Weights of a small mixture-of-experts language model, trained from scratch on English Wikipedia.
Size: width 160, vocabulary 10310, 8.64M parameters.
Experts: 32 GeGLU neurons an expert, 4 picks a token, a softmax router, a shared expert of 64 neurons.
Below are experts of layer 3 (counted from 0) of a mixture-of-experts language model. Rows are named router (the router's row for the expert), gate (a neuron's input weights, with its number), up (a neuron's input weights, with its number), down (a neuron's output weights, with its number) and show model dimensions 0-159. Each number is 128 + 24 x the weight over its row's rms, rounded and kept within 0 to 255. Numbers have three digits each.
After each expert's rows: "comes before" lists some tokens at least twice as common just after its tokens as in all text. This comes from a sample of Wikipedia text that the model never trained on. Tokens count by the router's weight.

# expert 20
router:125128116177089139127092098096112094122172077165132139136084093142125123108086120172107175101122120135135151128125139101143131138120116117118116135095110135141117161136153146146125133130120164117117122093110120130107143130159117126140144078087134139126133109087150154165168115114085087166123102136158168129114121121108091177104097110107145127115119157146132136146120088171170105117090156157122131130158131162067152106107109165138132115133111165148147139103136117107137106092148170
gate0:167111132144146147126114128144135110127149085112168166136059119107137139138108170161141127103131152134159089128121090119114180130104127129125130143132123112098148139109123138128098115144139172128145140067127088086119163129142105143110126117141160134141118127196128133134127100060106121147127125113155147134116147180116110129100167109154095102127133158156137101125136127156164156158139173121101133136131129073099127121135131160147126093115120147137144116114165111085180174111114134
up0:096125132131165149137113116132117155105108153142132126132157148170123138115144086120121122170146128188140153149109114133123144120175109141118138083153141123122114110178105082144102113099161108137088122159128115140131101134070134092124162127187125154123114102138116125128121162153148088137132133088107115139134131155119119138123084112095110094103191145116119121129144129093144148115098098110139135127092137163146169161097141104160148119088111139131115110126105152197110125172162154
down0:124152140130110127161146126158130149159145132133122121138074114121150138128096098131123144114111115130107163142122156156097174123141127120087110188138155137159162118112101158143126129160096130159189115084145133103127171099144124161126110137100127097169147196136155142162068104148145166127160126127137137105089122097137198103125131143155129165179125155105097103098146094100101118114120119133116103138115136144153131113103093136110146113117111085128143142118125142120154141137110140
comes before: " to", " in", " of", " and", " by", " on"

# expert 24
router:120079142138111159112105171178083151109120109128129103127129093109121105099158146158128129136126118146139155140132135078115157109145166134178109120136120142121137107126078138117096123113131126116136098137075087074123125118106088117112136170147123159111148117126141138107098163155098108132115084116144130099116170115178092156140174138124125146145108131109156154120140093162156142134117133102092148159156202156134117118149163130097140105096097138135109119153139141122165155134145122
gate0:098115100146106156118097114128172157098122133159129128130132136121144149111123132122143131130106068144125141122128144078150144106105161153161156102160098124068098117129169106144077179156128108107132079126089129111126092121126110110125086136161107128154150130099139137119116158077139112117154095116075100114135163143131148141128155074106116107141124135127156163128104128137178112141135127100099123168145137156127177158126116113085143098132113150145155099132144105162157132127098150
up0:106093126107175141096132116115155135113137180153118136132091137149129109086112117123130124090099119134131127138129109097119105093116142115129134087138142095054146150133114098110121124114109113099127156155148069118162083125122122118138156137152079165113190118126145172116089087132155083110106096133089132151136148098136105098090118133124124158144137095121137108125145128153155135067129118124115151119100149155110130128117124101092121153178087132141124143094112124116110173103127137
down0:125159138140142130119139147119107141125133113114099110100168137146104093156099146201127162115099139066136143143135122142138126101144150123151099106074107167152122111128130147144113082128121137152089084151100174117063129142137102141099134167101146124142165156103102137125135137122101118187151159156117112147122151107144150143137158105105143123111180164115111127144123092118162097139107142125110146080165114109151140143127152122133106102107153123122091121145121108144137097099175116
comes before: " |", ":", " of", ")", " (", " 0"

# expert 27
router:143116184102123130164137115137121145075143147146119113136132089134129100158158144117101117132116155084115126079140123115098141126149122149102119118114165162141100144096101076130107149137169099128095127083099149102143099163126091145144139119114143101115148138097107125131138124160158131135120146129083109123116122135147119102174111090124179097114135126131126116150132166109087188174118102079133145154130119132159153126118152154131108158081124120118133155160161167179119109126126090
gate0:093127162126114148143105165126117105121149146127135107095131117138111150144111120157156132159150105117087140142154136123110145149122095128139107099160150116152135167113138104145109198154133136150083149096133106115168159109131109121156084152136181137094095084108136136120126119136111144080143133136067076113139160122127133136127115106126141105155130129173150124112180140117153099169111132104143143185104136142083098147100129146142132132059135162137107119148090134157125135136142133
up0:121127156136151126124069134118139118118167144136143135145169157078117091097105120115100114133102141129172127141116122172186124130127132153121136112126130153117155111140147132131148143092141088102139125106144113134139094100136152142135120154137125115137140147146104153144119135150155144123112094104106223119142130123143167074110087091080140124108134145131132155179135139182131111137150128132154130068102123123152116117125117134100100131122117105049165093134125109135111164126126152
down0:136110135091105115116137076125118088119099110126147128077140127110078100156100097173170119173124113119131149100094139123113143101096129147158117123141105144106126109094101146141155128160148124118136171099131145140104162110166147100144124151073121134119120173110159177081077115102104138123139120158149080143160113148122107135093158155106158169092134137107129142119111131102139114124149159084140108112135107142119143108154153153162143149093183125137103119143113134145133111141138104
comes before: " of", ",", "'s", " in", " States", " was"

# expert 16
router:169101122110123157140116102131130155099148072159150113126138135135173104140111102164118111141114134138125082151124168107114111125137130098083128101139123181153114109112101133119126121119157084146120133171080103116135107163099096079108105104093115113163152154118120123153139157156103142101130110123155088121088120146141088136119168118130139130113152177128106087079147160135127113124157125141134091079165166141109089103126115130128138157106115100133075121137111131125160124108138094
gate0:128130131107145116131140129124159162153176153107135149160145109160150144126147123080120099111175153132140148112147163116104158102116147130147137154151138111154120121117112169169093141130159105144142121099130135103113121122119194119133149125117106120148132143050097123146109084134110085094102126109161148124139108109116142138169174114130106129113117087129119108149108084121149150138174152122106129132139122160113130136134098162173138159115146127141146164149073132105193116129179113
up0:135174093121160129098126121160139136135098138106141136147161148148132109150151140077113119103110117145134155137150173087146143077105146121106145117139166115150162143117105119144093150138140130131142176135136099109138156132088163116158132145109095109146138124114104104146110099164131113081158147096151100161108150088136130161187158118144149106109113109132119116145127150100130144085180158149133134127133157154119116101138121169170121147109101162163143169078103100147157142136164116
down0:083142106114104182127130134124131131116120134138096135127166141186145150164127106145116137129166136130157153074097187127146142086122150090134088152138135148139123122117121154163118133157134146135108104096155141104166150138130117107154132178151155111130149136113099123160124102123153138138125140118162198171149124145128116085156138097121137146130141139145082120100087140128162143140119129115137102119124116128123115069129102141102085132102121166150117103157157111076103121131136073
comes before: " |", "–", ".", ",", ")", ";"

# expert 11
router:127133128145100148104172170115110139135097151158144097122126168114131127088133132172129121136117100092153125152126117140112136108105168110137145119163147129115164109121140154128150143091095105112133086134103098110147127132139135180121153116125109106109147138124141111135140139150114107151152166142148100152153145170162112142126140068111101115133165120140109113122193130093134125115074138108132139141120118118104131135121122036096114163166159145127117146140164129126160120106129049
gate0:138111081127169139109122089135138089115155103114109118121091121115118143121128141121117106123142141153166139145164089164113168118102123086087107088130173164109141094124148150130100125103132156116173154127136109149104090125145126154123109067118140119134149147148106142126108089140117108117098126148140113129118144125148150176129136132099127149126178173155126137157155128107112132140131180154111169162125119100139083106108122068140137143094117144114152132123138150061106159162130092
up0:145114112083141141130162116117176094147113115120102118152141150147130145083123151113106075118125116116104153150152115145150109175125114159115110129161172147129111121161116181135114161132158151105138139128130152118144148147101168162175135121136136167111140130104122127106094057152106079140108149130169113166097107149132121114079100131108129145161139105180099114158175139124161109164094144155111128117147111106132079109137111151112134129129112148132103128108132154096104129137150095
down0:148136168111125127147099144098108156136137127129160169091110105122078103099125137124133134130100169119119155131116093134127116139160159136068119118135140112121130142136145151147186124104117068146167110188082120122152106121153098102134142138112162167161131120080139092189117134135141144135128108144096104131158140109149142114136101164127108159152139128125109113112146162126118116123152085138120138081090166115143121120165091114127151093155136097085149121159148148095138124118143095
comes before: " |", " as", ";", ":", "–", " by"

# expert 13
router:156152153146133113132123157121129128170141159111118139110149160119151156182132178157094153153137111108094153088129119139132135112134159134069096159124102130119071132092084151149150158116114145136122126140126154140095137132128063106149119159131146148170129080110116147106149093145077107141138167122114138130167075106144125170127110135144105156127113127123097135145105130146132133161123108098160129096131146128097150118112112119065100113150107105117138136151121092138134110089133163
gate0:131122163119126122154113145130128132144078166097113117124152133111132173161110125137111144134065140120096116150148087135112118147129152123074120127166147092168125138125115165124095193143091140175123115163124116138084118145157140140124109103114125096152103154124130125124093107147110128110128098172123146128156066159102109132110100125162164126115084129113116111185120110131135161128120126112140157132118108135124123155132168120181116128107121125099145198164106113119095141104141125
up0:095088087109140175159128143096113105099164117153117145102131104122098109102125124152126087123173147141120153158116177148181137109116120099156120116105121127071157138130140110124162093118153163085118140087149115113145162135106139124143105169113150149116151150085129102114124096155130156122126153076162129130119201108103148138115123101128106148134121139125167127098121147159139103138132152124097084113118123120106099092154148120088144151136167120144141092114150138132143117152115161
down0:093141144097129161130168133139140089148112088084083130146117142113113115160116102104149170181105102181167139125124157076124146117087119142151151107150119134157153132169118139141138152133140167125106110132156179167157131087098131128153151132119142146164125152129087150110109128094121135110076113095180085133169095141113125112122111152129107173128119171142143113157114097126109099149143142093126078120129100155135135127139140129120156126135097136135152111121109137160142122129110154
comes before: ",", " of", " and", " (", " is", " for"

# expert 26
router:127146098149121114115103127127138102128177104110153121113113161132147149156127120123105151135063103147117122155125126152091169138116142166126095125169108112137148141141144114125150114189139118112103104103148130131115165100103121197130128081146136110141158112100093155145155109153089116151159124130103096117147159123106128158114135126154125125162111160151139200143108099143138059131129191138120126136140150152122128126138158124177124086114109161161123149125121115128143143113148166
gate0:133129148132115126146155147161133076115152138114120113131103161086106113087165169133125154138170137130118132102140123116139110076106096102138131166119156125081090092082118115119162120099125150118112088127075116131110069132078122128119116138073119147124156086133145121119094108130085134143119153136063131113136120142165115139128139150111102144107122123124131144083131151138155152146123164138091123127154134119115132121099126140096104149137143135046123143102153131163122134152134164
up0:126114154128138108138141157185148106105125140108115078118113177152124146134113088073136124117161126120126118092146113105134119093121153138123154150138147137123124109139110060126145128117095117111142096142100092119078124155119137142072102122096114081133099104122070134153089143120144135133155166136093155125108128132151113137127078138133104152145132150135110127082090134121137101170137149139128111094178130128106162134093130108139141157149124113091122164116131123089150120143138194
down0:113155151131128142118102157114154093168166157103148111120079139147140118092133099107142133119119090143168117129132147138128114129149127146143112120101165099124165102119109140151158085116133172127135111087127085126144117149145097099097101097137120080144136096123165137125113144126103095158109165139104156158136168151130118120153158180169085137160109112113099114114116152102142082141132116162129160179125123153123129143110116092097131180060128133142171128145142134140105129128149146
comes before: " the", " a", " to", " in", " by", " his"

# expert 5
router:135114107115119138083154135147141132117113106130114129120132158135145121155136145109056128156127134122142099174119062081093129124136156074140096131108149145130158119135100132101091120155099141060143133158151088150139125107146110138112115106119100108109116123167117137102126113109175155122160101133138134092088135149137132093141118145145087149122100120140121129089133129122133123089137144153139089127200155124103080124138171119125141060135143090139123114113126159117113133144141151
gate0:111125134126127082116132140150129107188153104095166137132142101155100104117116126092136144148155123103157169181133126140127144101140122134094120122114115114114132138130164147147134125136124154145140129102119146132150126115093110133108110094113151138089148088140117131118109132104115142098106134129152123096129129100132129098088142063129083183114140091130108101151117170161110084102102119183141071127106086118162101153157177153124068136139143114137128093153146108099138129101121164
up0:149190126077126116108133106139095104132108134130153128128113143126178142163134122114160128136131159108143084118109162128122132162111167160177155098094129180119140152117142127149138136131121126116136126163143085139080106161163130131159129125072133108138099159158144112156114125120091179126136079166086135103146128126143139139176114150151157087121096132128112102159148155118099106146122126131143165088172160124107135143069103131148125150119128109128137114117092145164134147112131138
down0:136118132116140163145096132112118152118094125128110131104140092133121137129105095134127120109133125139116106129084088114169122120120138123101102122114136050128110139098107127143137111150181139147135098121166138127192130119144106131124156111113199116142116117096133137135186198080148129152143124113134083156164102103111123154124122088119137112104169124135098114130101140070156160156129141102118137126145109143137127103115129114119106129113120077151113096094195121146159125131129140
comes before: " ", "\n", " 0", " 1", " 2", " —"

# expert 12
router:099094166087101111147154134113114131081099156104106140118130146128146142113070097121138171112144147123140068114135113084139117101147108137110115122163120090111149122175147114129114116142115120145168112136108143148131132115102142116061166107141103109117098122131116122153091140131150148150142156140113145114146152117106147177166101132120125114128125117097127112084100174131173108143158088122110109122111114100121132128163117100175145092117168138114084103152116098145172137174146134
gate0:089161126131135143115108113138131145117137155127111176104120123118093122111111116089074125149132142119124126122173125104103122093113127154143119131100105166107160139128106152097153178175102129121128129136117148148156098109107134131127136119148081142131115151140096065163098142083119182112164110151124183158102106078140110133116068139126092140172149110117129113074139139123138123105129118115130159104123113097122159140116117103124100130117127131119163118071131115112170130180105133
up0:148165146173113138132134146126122128163094109129143088161139123108151141138103138140162091109097142116094131131119105170124140175121156084082155154145140104098103129090150125151127100102095123142142130152110112114125124133138140124145089104123126132128138104133124153062170104197135105156135135119130098098149108154121154100101174082137133108111104141147126120128149141150105099120102150127126132133163139113167080131114155115138197112144113147188108145147124160120082137107119115
down0:082169120134106145133082141090131122098152136091100119155141121131154150117136159131110114132133128134106143129051141169123184134137133136118114093121139086142132128138147136129151158118107105102130158144121130158131112133073173172129143094100135099091137132116123128150132102137127082161091128165108107172127078130125153120104125114099157172121126084155085145160135071168134140114135143108126133157108147141156133136145170111147095172123124136115133152122156143131159148102102109
comes before: "\n", " The", " He", " In", " It", " and"

# expert 1
router:153142146117165156101158121126136142124109127145183138130125128131148119158190136104103203116100090129124115147118107133141096147114121145165147142093108142114136126115142097113132129154113155110156124102163123104139160133176160161153112162112132135121101147118131092129084113140089110094149125138101151181132140158131115129167129135146103109159105121100118110138153152145079099101125119149146125079130141091135068117140121137174140119130086132111149111157096130131065108143137098
gate0:113089148135131123151154124141138169131143106135104096134117099105149138080126138134136114131125097148093136150111150087141137092128084133154147145109099093158155125122093120094103109164110109112113152127094140086119125118108176126096107118153124159133122114138098111165136098119149102127108140119096140134160155133133168114152064138166099113149093146151166164084142105094161129154089101118126144109111098165130106119193146100121166128115162158128127108136123179119091118154133138
up0:155121119133139154124097150082112122105119145140107187119104143122103129155117105116130131133133109129166126114118125165144150153129159152055118107147200145089108145124093139168178165130138141164121093110147126150142113155145098093131139136131098127143145140123109123127126172147116124163109092117135132145089088129100116148105136104139155144100161113081103096173088146149113124126165135128125110143154158084130180156091146159146104135155111122114105150139134107094166147119121126
down0:131154122091108108118072087112105151127169140065132126107126131108157104104130162144110134104099075116093147138083148111140135113169129146131130080112104116108142150127159120121141144168140140101135163129158167146108132135132147165157135128139122114146132162149105144107141130143140116089166084167163113111124113119115140091114097114153170081108123093141126184132138120140138146166124106104107128112135122076149107118124092107145146096154179145105137094103118136106124114130162092
comes before: "|", "-", "\n", "==", "The", "==="